config.toml
n_layer = 20
d_model = 192
n_experts = 80
experts_per_token = 4
d_expert = 64
d_shared_expert = 0
activation = "geglu"
moe_layers = [1, 2, 3, 4, 5, 6, 7, 8, 9, 10, 11, 12, 13, 14, 15, 16, 17, 18, 19]
router_score = "sigmoid"
normalize_top_k = true
routed_scale = 2.0
balance_loss = 0.00243
balance_bias = false
init_std_router = 0.0299
lr_router = 0.0013
vocab_size = 32768
norm = "rmsnorm"
norm_eps = 1e-06
tie_embeddings = false
optimizer = "adamw"
lr = 0.00262
beta1 = 0.9
beta2 = 0.99
grad_clip = 2.0
batch_tokens = [131072, 262144]
seq_len = 256
train_tokens = 539700000
steps = 3449
dataset = "wikipedia_en"
Below are experts of layer 13 (counted from 0) of a mixture-of-experts language model. Rows are named router (the router's row for the expert), gate (a neuron's input weights, with its number), up (a neuron's input weights, with its number), down (a neuron's output weights, with its number) and show model dimensions 0-191. Each number is 128 + 32 x the weight over its row's rms, rounded and kept within 0 to 255. Numbers have three digits each.
Before each expert's rows: a language model's description of what the expert responds to. This comes from a sample of Wikipedia text that the model never trained on.

# expert 34
Description: Units and number pieces in statistics and tables, such as km, mi, metres, %, MPC, JPL, plus word endings like Stavropol.
router:172107063125103105099150103134089108156075131138139122102082127068124106115139088129077109159152132085115108176097126098144126058141139104101070078108085102152108165200161126165079105180120123155127161121093111145171089109095058163101135137073127121056123090126130083127156130132104140107125116141188108195125177078073169131149103066105164134135119134133097120150080132153134150113115100121165095238129093128091105139135113119149150113035139170081107142112139084143128129111147079158105097130134093098055134146119128114129101133168128097107064087121162095084143101096069153107
gate2:134055105078080120119074167178111146179130125112063140125140155113106106157132133156075094096131136124064157138152121176151148167118177130095123083106104134146158162108112132112116136125081160154133152154075077129142153169133136125102154142132133153112092146103183149147146114112117123182152118103162082170135170164114130125103101087162155092167097098118108133195183155144067085099117181145170104149100072161145080158125149137118151169096111134067146099165133108118070154081179093161126141132177158184097094165111125107116148124126190092087165136148111171110202151075135053043
up2:163143165159149141075130151136155116159173167114114088103137094099200172074116150147157164109141096123116078096143148103123129075095057124169108143170176131135159093137110152091110153139181117134153082111141122135144117098161142092121123103095166132138139132066068130139087179073161137164155136151080177087170207138069155107128125155184102112103128124111063059131106181127127091133151109159153152093154122169108127130093169131131109173143119150169147129076098109166076062155151118116126135092145113146091079099096138196141167164053187169125172133065127105127083105117174138106
down2:116171132144174063097077088134103143141119175177098084167096178085100167160129164133092112114149114090067121133136117175137125135099120152133142115108110131108079123129135167180156153104188111136124146146177165119142142147109158123091083148096158155143097126141195154131149183103128131141175058101168174084138091159143136126167088134105134111149174149081142144171141107091115070118041115102143125110053064124105066112199153145193134160191089099153181170150177160145130104106158139147183136057154165081143123092161101106135152137115165130123128086123094107127094118141135069133
gate3:168123183131108125115095107151158110141124142144125139133144207120145138152139103146136179175087119086140160111139148124142092088113165156131134106112066103176115127155145158125084151159109146107125131120078127194128084128141119115190095167077105120164107075194223056142144092123102149094122092137141139154174140118181102090146106189061095117125165149120082130124140105121136143095094121158140110185109113123094100121136143133164146102121164142097119188173198114203146126118112123134169116124107123132116096091050107139072098118089169176125048051159150117090196100069141124117
up3:118102169112108197138159093170177119131091166141078120094135167166095172150179108093118126151102152067137137110093086104161092143135119171139078168088091097167128178106086114171146119143132130133125175090115127165152088104106129108101092143098144135151146110124156101155145076146101137096146116159173135147110101125143105105158140155128126100165193131176075156135136139116093168132098135155142148130141152146079151097157161076083090165105186098108060150170107080194096150130164100073198111131112065139180111057144103083148146122153127162063064082126186113170114096092169175166
down3:112111105200032195124134136136104102147091205126141078162137123104153121134177116136159103143080074102119090111134106107144133176124143164067087133139114110099106026071106095111192093121134150112128145064090150043174026139123110074119118135164086116136162130113141121149128087145135158106179053106137180098158135109132140185125142149139137100142110150119133162104145105143099151127114136091102160097156177169147148132151141098129115143117126068172163096106153147170138114148142149109183126103144135130181098147135127136142113071094092142159102090108214128132079132092136132135
gate4:160134099175122123122142122148098153155050129121112133167088112170150168182151136112161171117053108122143081170106152143131182133115173122095079137054112169155121135131157131087143095146159110149133103147069112158152169203177065152147117120059155180195153145076106137098133097162144144110123150187120050143129096144136155132142094084162169085057132096113132130144120131115146105091137144086136104137123199169139159072164086113091143134105113157142143082079061111185117131098085169131127136099126107104127137180146146077141141107093126077148076141165130177135096099143109112183
up4:107129120113145149101134133118161126208099081099099109093117149102103174082122099095112133147111106153126096173154144154053182127050094139176107122154145176065146162144130125083154130151132124108121152196063137107168127120142119126058118121143108141160093108050136156143119139136159126107072161121158160172089189131142183131109136110089140143128084118141151091193163111150146063148184106098124148151131172103172164125129102071175114164123189083124153178057135165146117091140186133101098144129125210144121148175092121115132154110147096104131089057140084150092156077141105112150
down4:134194120132135118105097108123150209144139188117083085139111126143172106144142057115120187154148120155120096140123184146132107133076157102141125093126083229131124142122207138127194152123090086078058138106121108092056094145142102155139150164125213190156094101139120139112135101122131091118120136144125127113179113144160112082152124099051152131110129136212160102195107120136124131127122132132118085167116053074144152171164123149129080124154130164149126105103112146095089099123103187150138195102146134101070145098130142131120160065140112143164089095152153094112160103143143099117

# expert 2
Description: Coordinating words like and, or, but, until, and modals would, can, must, often joining verbs such as expand and grow; also date-range dashes.
router:126106079125110111090141114165128111139081155187128130094067146078109072131088061172093101173095144149125114130062089143172109140163139173104157047124065166117099137103136174107077108164125109156095171127086138172132150101116096167144134106095089105100114085084123128097103109145096127121095120171132131183156151129093159163177090137131156169110129127165167125091100140222135091119149121099129137170152084164140126095128111112145097156159117100105167127131115105121121179079126158150157126098142115070093038123050089100098075109076132158151124111126128162087144123099031116117
gate1:144137126115097149067175103146160065156115127112164099131084066111127182146138161130147109132177115124111143127123134139134117101141150150040146112076155183114148143104112123103109152158098134143087171116162103138146142117110121081094152161099153204072109140144118111104174178200153175187100141113126127154000161116126100086139119156161180083139113143116094110132051068134140200145141142106150146121184151126167120097119088152097108120074098144165134102144158148099115081102108111164137096107186100115116184120152086112145120151149129157150110166087147113156115050172122163140
up1:126095128126129081155111194101137143093153148091143198115141154155094126173059152139069165184139140083126189115169141109162138176178106162152081189092138129125156170212165055131164131146187169079148084099165151104128150191088096088125126117126127105139106091142155094127088137093120115085056120150111099099094121161165163090105142060086079096188113174115198155132155114114133124161120146146186139111102126082150104125117129134149159103117091109111066118076131102151174088119149168097149186161100113105129155159119147107124136118120155115108092094147122123090159140140097070137
down1:095115122174171148148146116142130178153094112127132172094137182146045154095098121156185121190104161129107144137155152195062189146197157148170146085077167115153060148091120121134156125125129088082139165148094121080138134174154101081152133155119183108138181094116127146121125116137110162136115152169160246107145175107110145095101125154138117190125102141125128111125153159126164092150140122150183140117156155150154115086114079164170134135177133128111107106101135157195150089120121104136137149122084147100157116120077133110133108131158151105089126128071175070053149070168181095147
gate2:145105067159146076085132128152079149084105150203114209151113156159079193144128127110143155124134091142126087134099128155126091078203099130099087122164182122161130136073147166101092147122161096127118137137199094154124112142122155106112156135103133097152123163152106143112130054105096060129080114171107122175137157125143144101151142106112092171063106079102186206111138167117129178134166113118125124120114157117142166120126110158113191121127112173099132084122103138132113109178128117120165143146074097055160102134154160098121127138102109195171115146136121097040151128166054185146
up2:116159133141108139169130116129108121148160175144143084113143141137105084166081181099090165148158186133165157150140147081109174165114072129110121164123186098120138081223158080159120114042156162104203156147081195153122197085136130074199160067152107152160074120101152161095137123113133121154182104082209155125111123121108127131141140123118147130121102137079163142094116132086167081153106162103124124137081105124114157103104097067148144141102135059109112161063156102115147160063103104116119153134106126180098092140098128114151167083130145107125125112171097146167080134126130088135
down2:089154164215162099122062049107154126097210050120170209119115067128088169121104093149119142123169125099157172158108152103177093140112107135116100146107140133138099137147140147139123097100125175161170080096183089141134079101145178120066143141118113110079119094110085092115133118141167147090108137128130132140098180131137140151125181104127186096150106146117106121115109093046151105135096124135137054098126146146150122141163150088102126182135066092139185136100142113163112156117135113073110107114027127120188149099089164097147154153140134134095126165170112116139132078138166126147
gate3:116112075106132080103129205146134104076082116108122090134130114104137173166106151104092125162134128109147107105102099119065122143131150146106084084143101155135127191134132167121101094128107139144169129174133158150131092134168107118160172083089088166099075077112091110070111152140094102255153147076133099179139120138167131131129121126116100079151103188165195112111076125143101101107123132148174156141116143122156104090138152097159178180141078123158082216127109182073104143127120125186178142115123143113144134143202092110133103140126166131138148122112148151164125105177159076091
up3:106147179075113074134148113137138164082092143142155088149121095156099125077142072103117166089113132124088145113157185162136116128113128092150096198078122153065095094125110109112124100138133136165149118129130108224110108148083161116121072196120132120125140158124028125136154116195181148156083128112141144132087136122175060159152173135145072122160135123101126143150125136218127122086176140156077140139091148124092099161093161131097142185131135233081149124129132131138142148071114082157110120115135143068146160133104154151115137164162133107136072136157180121108150149154077078114
down3:132134160160132130157148103103141114116150124125143200099128133141151126170099151105085095181137135121124123091163092138115176111114070178079120074168150115093134143076086090130119171113079127138146166129180057132054186097123102084158206135136110123113070094147095179078129122138085099118123050137115161142118101227100126140161089147087138154162123150105143101127153064100131131109149168173186163102118122175161108168131137166025155127070114097138126163142136161107119135118120117089086135134124143130148190165143124181109101098104146086184095122154088131140149087125074120139

# expert 15
Description: Auxiliary and linking words such as was, is, be, became, would, and "as" in "released as a single", often following It.
router:152140105144123121133159132099052183144101118156128117120102145106104105133112114126111082138152136102108135089105114107186073094148132133093078059133131127108097105137172161120083084160029128186113130131093083160184100159127126135158137085085126124108179109081135139131078138127123140129101116171172105164200171170091173134155117141138113154115099067099152130118071155130189091093148161079154165170127131135157113075139068100134135139105093117069158140101065136128119142062082147117161141091153088106080060124104094156058099110129127113150098111086159099072112109134060086099
gate1:161117165119104098139121114146133138126160165169100087128135129152098122129105139080064110131059106161106133183160136178151104135174156133183163142137107116167081147156168209113159144080081092168184109133110119075082131095135112090207140084089128118138103143074142113091170114153085099078106118103156176149137106140133130137118155132129148085158088096170106119116090154189161162126149166087122133184154147150125182137162163139089126124114175103075129132138151169159114144118143139151113159082118112177049150091110084094138070086035116080106075150134126173170145117188096138091
up1:131135137111137189098091143130152125117142109088124152117076167125203134095097111165148142168119091144111122198126122091123096140118149103143091091146149129112102212123070135103133152190079141135103133130177143162109151146111125144163116060050180141102143127169131143073169102181085132089118197120131157162103138100140095081092138112207144138161095147117111240099117181111043163151146080129128087113076130127115146107109182133094135099109115180074102144103116172131136136165162141168118128101144127140146117171124145084140115122065173152090081143153155124077148093118120078144
down1:110137083125142127175123113171223130201109148122172131131130142120126092140088120148118169173107136184121175160142144110137081109177102135107085137086146115120156211125100144090092126124104090131156107180085151135099164078118130157121145088131105195145085160113130154073116094131061179048118116194152115100135073120150165110146122174159153096089144127176132180154148131158167106155082058177129073077097144097145176118104122135158157148181144079094141093111126129144111154097110121162115180105154059142110065154123114162168138133159129114110096110163169122106164071119110097109
gate2:133137132158127165155151091122221087157081209128167102139153148139127140130120142108173123198137182123062132105157136107132050099130164184145154112119135126145115158168147108132154080173106146176158058169147114197138173172125081120138093174136109156138172117136166085149083086087147106086108127142071119097144134160090136068119116148191082147116099111092163050083130156110152148086146105128173149146130100152119166125123099118134149120132122079100095127060136157179109166097105105082114103156112134177081104094110134111167072145134097143131037156137137094111110166110142126125
up2:139130137057141195136135141084133122159073088133126113155109113196190133145129149060162081132130172138130059132096076077144098117156156070099162141147123158187114158094104143139199114122090101176061175088170083117114149154121137063189114134127140128142131137161134146130121134138210099141143173109148165166104100151106087095137093103122108125103125160102201146098139114078068170159105149099143143108116107118142113138145113118142138118136100098176098170130105153140100109159044063119133086176126150157142157165112168158158101146123199127151144112107200073110102120091109108103
down2:125078088122140107121052155157130116107174141125185167146086164088125113146144113163143126092091121070091134133148156089171110137152067161165136102092217134151111121153145168061104150122148153156108131134070100148131132111101151182126138125144154112129142144119080140164113100051145131121194090110146122156127073116112144065142087189071149094151116164131098149147068127176176134124102170157123128185098117146087157129156124090111159135121154204104125094168107147057119126120116174100075082094153094119135165121227126110111094126183106092078113109109069127125100125081136106153
gate3:142062146177144143093143140136114167109061105084094100158164088190188150126146103136154109124153096133105146102123102093110098171167152116117142123172161126117131128133135118181114155093069094118099208096151149110103111121159176123157134071039150071149127118099145158128126124130108100156144145145171171152116143066085136120169129046158102137143083136109156177122113117122177131161127147135126136130118154141109158140094136132128098157099113130152167167124119123151160103142051132110194129134161148098100160118144157174078178110123087049143146096104180053138116145112129006180
up3:102138133124170173145172084187068140121076142143126160132132128098108166182098096145125106187174113088120081094141102143191149089156121116079133103182146112111139142126150112147099153085134111135121211144174172105077162123134112095159123168115164157147107145086142097121155082143134089122132076159137126122058134104125122137202085073168121183164104163141148123079149076142159147142172114108111172130090082115161169102172156126122152149158161137116201133138087108149178115150103081108177126104086100023109106116095128069125147158112135124143095054099175140154093139139115116078
down3:174095160157081131062168164065180090124107120097039104126116104143086147131101079123103085140117186112084178117150116129149155103131144131162085084097126182133140117111103142138130175142139126142077116169166175137129084192097135075156147185152125161141141159095120098104104197166135133122113163132066186127114181168163074137108145134115156119091178125087150156135122146075083134135120171072170173073162082139134069145154128105150128134116149116105189107144107097090160130155098117143105134088155137175146138110090136080153159067126171136143155174112152145058122191085143127130

# expert 27
Description: Tokens inside wiki tables and section headings: digits, percent signs, row-ending bars, and heading words like Ratings, Credits, Length, Notes, See.
router:139097092139126147074085155146145088174101119112188149124112144166146078148110137140108068156117099103086134141139052078124109105132113174102123109118080067124047152163156158122123147181094114115116150147073153100201099113127123110108101144105145070053113081106104139139092151115084107124137168173142083109109167175097119162144127115138144141155112120116138089136051134119127098123182117085171101190153080144128082121159105117138181132047143088092130126129112143117090137120156079152148119134166091100100130089072117132093104090144134102144044150133148073027099122138076105114
gate0:106092140142151112143097156165156081131090149131132174157093150131129053198135055059131102165107134157190125105137197153105143166132095194158118133129121144119118134155103109126171054163077118151164131061085072111168121118126101136135132106121195140121148106098158151137122130136154151149054158213153117140112080068076146122135144124137126118102070061142080081152133141146143141125174049129116127134154121122144128157165106095181112139083068143130110132152089119160091140196133152187130178138140140151119086097149101162157103181127132127144121089121079057149127160149106128112
up0:120145110094099131077131173062172167086116189157096053104114164199151159096142197081120150086107198157154107140194110095154108131159149162117179115126095140069143147132132072118123132175201164117074136114088109085095138163136180124111125096131104143141087190166103145124129119129173165103219089075122151104138136144175082161167081140087130089160115119115088133086121113158087167110119162069132142149106183096118143110111133164153082116154160130122104123171132123099185121099134135137200125110133144058125117126121109129104097145124067126091123148142126183099115124150142112095
down0:158122099111233095138138099067139120144090167137110138076071175160127108113147104101145126149115177137132119116108107148156106148114103170170175146108097112155099110137154154156123086127163187132106155118045146146111193122070074143169107135099179069149096150159068142110116116136138130109171098089105109128129148096144152119128167116139174128143074149138152096106138189101126115127158087098122108141120065091101128073109152085111104065143114182185112185104078183099165139123100102142152084090121144164110124110126107094097114130111145106054107095111237153123179072139093125135
gate1:059099129114161129182127128155113123118132088094072119146166144143163121137138132096116102154134099117097169065104167159153134184107153123167151183177100158138128153147141130126168179122063134211162043110105165160100109130137106132154130096091133180170061140144159094111157051109143134149161127116168017102120151104112153171111018131116133125131105152134152123081150166095154104162129121179113110097138097181086122123154129157092177100094109142117135137150050083128191140171152127139107149206137112128159096134113127117148129141111110130094127083150142092130148140068114105111
up1:127110137101113172092157126103145090086142128071119209081165149129120111109148141187135080092062095156144165146148178187164169092111118111060152084142103134110113117090093114178113168124142161125174115132139080130165142161155159140202147149131117122110128052145092134155143185166144127056085126093174169155167140108138114094114183143158133080134090109129128111134129064158120124147137118104156127155100109040147169173134169110082131054107108130152103115164126087143133093138153172154165142139180144161091100098152131091142104095086095157196046137113172104137129111147099137088
down1:160140184174125066151055149130127068126166172127132092130099121080069123152132130147130190097135119167109168154127122112114153123057139152169159145101128158165136119133106111147098147142093132135142114080172182134124175086157155148123112146127164112040054154149140176137131134164126109142038124066147086167119153111131109108138100065128155100102083162123084165144112130111134101183159115127190185188105108134134150145119163134171149123110139143141087141169189058124088101126102114137135137138159123167133140072112115122137144155111155083097220094074079119122171146179117179102
gate2:075093103161136164159106195147109111097110215194167211126114100169135158186068113166125150105087128157126133125154104126116153099160102179113144132111109102071089156121169100075062158132151140125077174119023124092129111134108107094103125135128113164129168168135185087081142133140029148078119075117108120126169130169073191119178150185162126124126145142159134165121103142133113133204121137123145110110103127117146073134103108171093146156115125141166082116099098121205087112087119097116139142125103094131107154098106106169132142112140109161185123124103162115134131158161126123134
up2:118130173106176135156143135166152112099153161171169149107149116196083141164121118167150150112179114166086142059138139098063179122138115136146066145101159149129153132136108119114105179149128151189043133089125140096093130065137103151136078156173136081062124161125141086104117143172093091113141200052092090138142101127085118107080107144149122119178183153127153149135115124082116139211132142153141091132101151207158108149114187125125160146102133184148093119103110126163085110065071089114147137094103148118116121089027114121131132115157116140148135128140149148123160152136143060110
down2:097127133135145128134124103148099114047184126141091099165157085164131137166154172155121173158168144180115160102126103119129143073094049070174119157129142149137117167039124078112176129105161173130115136099112122118115133148130165100139106203123091123071116157081137096106176089110104061121062136083096120084059125157111146116105119104127107155132118140118144140124135127093075149181141180156168097113107098128110144159077147143162100135150103090130131110177088131142147059192151103109162142113138129170140110065088158092130180140190083120170139076162122181083075175120136158128

# expert 50
Description: Pipes and semicolons between numbers in election and demographic tables, percent-with-semicolon tokens, and census terms like Density, aged, income.
router:151091129131077127079104136171077110142110119083133149109130165091071096104118144189093119109107136105158164097109095116100091150136134140088114074154060106145063160151124163160058134151109120202140101066146137118186088124165062144147150117114093164111110119123155115111079134116109067135162137118154092144109184108093136142172114086105154127135115104160121147156103106173113060112101153121173106252157127087168118150124102120108119141111082085139104093112103126119097094085121116140095133092164109142063061136074134125061129114131180148131114118114125149043118149137055124134
gate2:134153091165158163119146137209094090137136117135090136108063173177138058172160220160135167089083138139144174138170129099131160122098100141108107134132076116119099133171170200135138122128156175100150145045165082159157114106134095094131139134126124206119168167116139144074101105127181113103117099177089108133141127157111137116125114181115157152136120161110126154168096137163151082115075112112130112082138158161131143117160074160136164190119083123086114104133084126107193106113130140083073159111168118092127135127122129104139149136101112096040119197087106134111085064175103102111
up2:119180074131125113166072155124146166057101099204101063076089190103142131169172136136150114125117143106127169094097110069105104148145079136102082166125103117155085145132068125072144151118121143074144165102122132139136128118118092083156121146167103113134119162148134171155121200097136103117127162172142124136177175120114136160136141120139118108134111137114099080188110141173118135108169158125107099072131183122050082141153148152106137167144115116096124106098167114095149119117117111128040117190177151144066171171106137111113175134088191134149139143107192107119076088205167176133
down2:079092196177176129158111089131141127124104098119160155165069081114129125155112079145119141123153116134147180122117165095140081127118070126134085142048142108063135116144133149107137130155152133125098142111141159101133048097162136143181089103144097137141134130112144092109104134165145170187148072082100115178105098144151106112103102138116151086032131131141148174128107113137123076113102122161183142130119162080151177155129104090151147106064102126157075147118106083095076183172143177200104191128153068127131127135120153113144184191114046106140087111120129062113164135114148095114
gate3:109174181108108151181134122077136141130201132128124148105170163153116085137085142176131157118138033126115107113171031145144157131153142109100063129144121125118102132043127135136124117078108102124122173082143173119146151140178093137150103120045127196131122093135196100122105132141078146086127112155179128132130188169133188072145122124160134166146048130168117091110147083116086073132132126104157149076166087138182145162148111134146136118134111124112083120099110084148128151107126108126138144123213119138107090181182095141125121111078162150112100146096169131084180111135139123181
up3:189154134150146080181214072092129172135134136077113062161154096123091142077127146151077124102127080132084171136093168077145127089184111156105159116102099197125148140116136103149079129146118147129071205118153127143144078110155174140108147133113126111110161092109118142129129062130127126204143120192129124133094154151113126159174160071071109115115100091122074105141118106097168118078126161142129127189111180125103120140097144148201172197151128116115147143166108092143122101082150137107110133167121153112188060077112181132124111156192115159094111113133150105125126121149143074081
down3:110119085104145172128146100162138141116051121143125119098135114108176111142145053139059159116113147081074116138118085097135155114146121092141150089072144160140151172123142173095162139126133111105086130108107165123052184126114130116088130127088094108114140112141081127168148109133064191110141104039150108115103173118088117122121093141105146098142150153156055076087128125138132103184149095177180161136122130085106134131118128097138152085114154179185042165087061120124042090151166140081094137098081137166100108088087125154167140103111118090124107212107153145158140140124126145157
gate4:141143121113176157150156155179118125153066115110096114089139178134090095100117136091135114058047128151112124148138109161198134189126163088080104143156095139077128130190151067113177111134137098124146114185157145143049103142077088156168076138157105116125121180151160156094151101137077134098091093141171105202139127113134135076138131125133142165159160166156191150151071122163149101103150143081133083138062160158130109118091148160157087083113104116079167127091105121143159146180122113091145073153106114170074141134113168079121119172145200135123173103116128141118096094163137100164
up4:111181127102051184089150134130141143110129156157086105147125210119118157096112130151103117073097101121144130127113095217130109133157132094161138169156130161102103145139098086140103130138173164120116053152127173143121127110047083087150119122142109113149122109145136085123108119150117103080161071132038222120044137130137123162117109186095121143142168108201171112148178075129090082095142136113146137127152159132137088168099164076120186098109148119120137110176123116126119120130122154098137080181185130202098169148085151121146142107145101130166175123120117078108155161096151164111
down4:093131035158090110153107184136092127101156099163194190124130149113166110157088154153147116164096146124132177118149128127143142164134112167155131107197141101164154146152099121092120116196114141127141113104132159112120151123117130168169071139134190066123143097171130101144133069140068168115077093198126146149108143043099131139143125145143066193082104135117168178124201150084147184111140112088100115152141114090120128162092057130113118060071155141128132128144108110128093177172149157168141122140178121153081133111139107143121111094088074105072123135107104169083190124123127164110

# expert 16
Description: Commas, and, and closing quote-comma marks separating list items, especially instrument, genre and credit lists like painting, sculpture or producer, arranger.
router:152079054188137108093082162155100102164071140124125122111100136126122134124145039142155098098181104100100160116120077125169084099120091146097143076143115110125091152117138151164087136205092104104060118087115144112161146122175064178131151098110105128084156083113179084108112100144101120128109116107123098134103167139046104120131106129173117144103140079133080140126060121144152123147108117089212108215143112194122148090130118102182110188141116062116131115124154128126065130131140125128128135123130059075134052169114147163101136123148122119155141130095143120113159147119073082100
gate6:149112098178106133068119086100065098137133140085146089130128109164126090134128110173088149073166113101089128066141174123094132111155090136094156095130134113175155176121130087139122144133118104071089137121135193134124127062139098117143143149161187121116143145070199102192137059121154118097112128131131113122076168165073179180152101155183124139092130155140105152135124131121152131156118126140163106112104146122043084168098162108074132169145145119112203180135135130101180070149166102087120160070164154129173082208129152183132090179155159161165128121118100126106160086101147126109
up6:150155176102164125178068132137105147140143154152150150125172164176121092169184121144064136117157167093101051125141133094161076147128133145146187148067126104163101156152179108171106157102126124103148069132123096093125082151096061139117169077099128215130146088132177160095131037127163116100110154102115140145142106064115118137167166120157104097125164144120176136134102174149092121100126143088105130174126097114131040145132119134162117090128105173120105102131119122093173106063126146092113172139161170148094142087161161090091096132189115094091166199126119133109172104139108100168
down6:131136187160161149080134094140167142098139135153088094131082107154116115157080127136119075145143093083098195093183087139110078091104074108056152136151131084119164113070129157122129073122114143111157166084152096138099097165138108100128136144119156167107071124145122085085035170165115158119171092129179145151132134139126137155115132122088136159124120128109095156124162122094146149128058168120110131143059104118153131177143117015143137153108138091179138205100154119098105113119062138184163136080132100101138157161167184141104138169117114141140070163127183136141170101171133105169
gate7:131110113182130189104121130118053184059155149143159092056149120113145147167102087160164135098158152132158159096157135177122106118143116138183202173056141088138092128116093128115141112127090089088108113107109185116196171058115109143106079073105140097131117098136147102138154104079110135168168089119108145084191152120075156169129165135135134126131142131142089117127160098122139130132164113095061071138180119148120084104160106048108095138147087146165163155148138065159198129117200093136163100138110147129147136134122153145154127058118166150168158113164161150123111067135142134115
up7:108077153139123154090102129106093159118133152155152089105123136137176174199187110119106097124113140138149134107119121149114078202099133145192138136161157132117143104160084159177125117138152114155101155099137165121032111132075186117086059107159101067098130122128120091127121143101053168154105139110130108129217109118182060056168131135166078141160140121153187136124170083158105180216146072092068150096150097110143137130135123141090094078142096139141166121127179094130179133108137060134134101162129150139132102158123102126136137138093178145083115122152125161132129087134178111117
down7:145114073143148095110167134085081116163154123116107146107152131059119061140112136115107180108116143115124132130098131104151146067187142117121056045128022081123116147166158123114135110158166093159129101168112110115158156083104115082110175125144136128169130100109206171106107180164107111153153130172199112163140117104159131131151152090157090119146145152102100086147095104086126129035155111115129134143086067201160149103118109149138155157158100083122110089059100158196132154142114155104078117133172098124116142124123089080169151113058121158135148140154126152084173123108150095129
gate8:121182162133123172113098131131078137166121123161130107121068103169135105093143140108139143103116099104146138147145067143057136148111131114096152127107099149161114147094134156107137119157083179122112136110094108082142119104107169111167110068104131093102155145145177159103046093142127123121092172142144143176095176137133122101112173131131082192183114117148159155152033132126168094127141118088163122184133132140118116172114114143097130125084132086136145062120136147124028101104102202147102132103112137134136149145144170117124160057196122155187180080212189112137075168149089151184
up8:123126137168148107175129144115147106142098125086086148107135130102147093165205145171086174159143146145111101110104140048132125181206150135169154126133125153125126111147130170039121167038089129109177080120122102149125121097168121120105151131118106190135150156100154108161106146074137108180122086114121149122150146129143120148165113113167158079146130155149101067122136100105195104129144154153143172118166058067119106117087105068085121176143116133137162168103128098158162140130165072134166140109140180162111162157095171205146073155083088100106094107087074151125094094094153108071
down8:152099181089106131117124157108139115107151136181131139121203100168128190090125112147141134125161110108127126141113163096118133166176188145105100138157153150146210149172149048132054103050115091149110141125146151124149085142102147134084168043087109138073129137073061165087092151130103110180146148102121135112112124145181130115187142115151136190156157206130145155148159117151075110129079081094113147084116118133113097113136185152111145197144128123093110090133125186162155086124165132122178079148129205111175151111117122140119112111136156131074115159087128142156105096098109167166

# expert 41
Description: Cell separators and entries inside results tables, such as weight classes in fight records, tennis scores, initials in citations, ft units.
router:210107117119139121056113152172134094147078159118096145123165135132147106157102077095110125080138154068145157144122117097166104113106158170087107107140096100062099172133159166127083089132075131126103097107122129187130125121128078200093144078082116127038154105073105092117051076121111122122146091103158097154107156139079157159158125093162163112114166084148145109113063095134133122127134104108139104200139084123153182122114103095120127141082066134152108127059105128108053125069149110109152165149122126138109098152108146135137123157103165105145086111124126126087172082102077073077
gate2:112121081111116151094091157144127145127117121197139145153150114088123076103137089153119141116112092167128086135093111168114147137099185141056185157092135104150118139133072093162210129138143148140157106103111108132203152129139056137121032202093143076106112107177138147048064149163157117215118119176123118170130162151159112155144138120139140131143139092105100093134192139109130146174160188106160103130114119109189098100147128106172081118087078143137090094112142173168117172100123089106134137088104180134133182123175152145124078106118157049083135150114134111122132107131145146121
up2:132141114099122077162168115184060115178132130067096146152062072116163163110099136094143127102132168057118076185103142121126120103171130181137143083103100182150134099169121145082161123137137118124095198124099098105124127183171170088107160076126174107091137097138140143136164171087102099152120153143127156135135106133126184108179098165093131139156120136142155167093020152121113130132114091147150095161136165153123087113150124087154138104114176193132184121101130097044192149133102140151077130070131143157075119144122100106167080111081167183129165122124126161128163119126096124170
down2:086187172201138085147166082120135131101106122133175111150133123140115149120153089094140149118104149123115138086159116144173110062116138140117115111148110184109120058149149114114180139070177134158158147162077142121124065134150111166126104129125154096108108138118100156155132091162098147110097181081157127172141133186124152143059186192116123102113182165139153158103134183140188091136139103128112119211142092101117199160154117211094140093157088090181134197108076096135167153128123123085114057124079108131160149165130133134126131127107177107121131062094058111126119116106172117148
gate3:113169134124149156090052102094132141127091102087107137169058108147123125175117110170083143142147133111112102048149137130139113125107159190133119093164123102162099114160145096102158089160100173155177138132109090126138158130097178121182108171131125147109147164178102139112138066066120105061215151089134191140116138132178097097162116100146159132077142122162090195095130143149138162135158131086193157117145123131125185157138096111146204044121128118134192144123062132148127124208118099108147142104080122123102130092151098097168130189113140067122130113143085123100141133139080091130
up3:170174151141132121076141077145144134139071099098108103094150156112122150159085160166186162132115075122099131115188137072175065174132148190147123098150133134123157119159128083124128078130151125080169152165118107106157113039101087143146173116176146142086129142148149159148135135128110115032166183145160191167119136120104125098142150122114181066100150109177117107137110182122157084110177145135131174178123116112124178143099156100127161084137081138102137141106104127168120072169118103102124167168110041081154108045154133119107145181156151097083120111160084115121134078117106131101
down3:110072097134074186147075158158103162126093147120162098173150144129093105151139210121109166126101114197141115156192165126169091110121069175110160154163117078113196105114092139135142131097162113128118130124157162158130099106157111146199092117176190174103130177108090143147149102114128090118113153139106122163102090152146108163135118106098156057109140100164132139110096123120134138104103089143160072126215161112140152091120035145164111115163152090077081107101223085081099097107137135148108136133196149119116116155120171136093104111121103119088090147082146130085141083119158147115
gate4:105066085131138100133149143209157128127055119103114149140172109099109103102083136142042106118074136166153135193078101126201102128123119144092084159136114073181203166117112123167191132125087112113147080151119131205103085112108162130075107150163127094046061141115162133161100166157133155103167110118170082182139090113073163063112054142160142137108122129150075096145153101144113138110080101101126146142127084142139206107133119101130137108147171116136166139105119144155096123135165168140154092162153154126139130151157127180111106103104150147147132129175120147119171171141157116131
up4:069156138148122126092184148125124126055128108162139123182174116150114129132151122123128106109101134142129150169119101139116137131126143136143090137135086128116116117131102065060163155116097127110158102103126144117093054122145169128138145109107173084064084120188182108107103110191125154129079130107140113083050113163168077189196137118145144071106099095123042182189150114160070106126133169124093122143093138103163151116143149181108163109119154172122182152188204165139132102079164150105143120122196130123139113172078159146078106138149111186141133155147060114108084091149126154135
down4:110149105084123168096084142100102123098152149162194121138185113176150087183122114194151178143059092116133106085084105156085104108165176086099127144100141073110147075079144097145156140108046150153152132160130114137155119129114121112085171044110104112151103137114116050056168153159144180102044199134180149103162114132152118148083097135086142137142108072163150144127092162156107128141156072175115148090172111106110101122107131133123165134128106141139178171129130105127162109128110071121173145144126127148118093092175112095095138116087141194127157195105124141127120174145162128149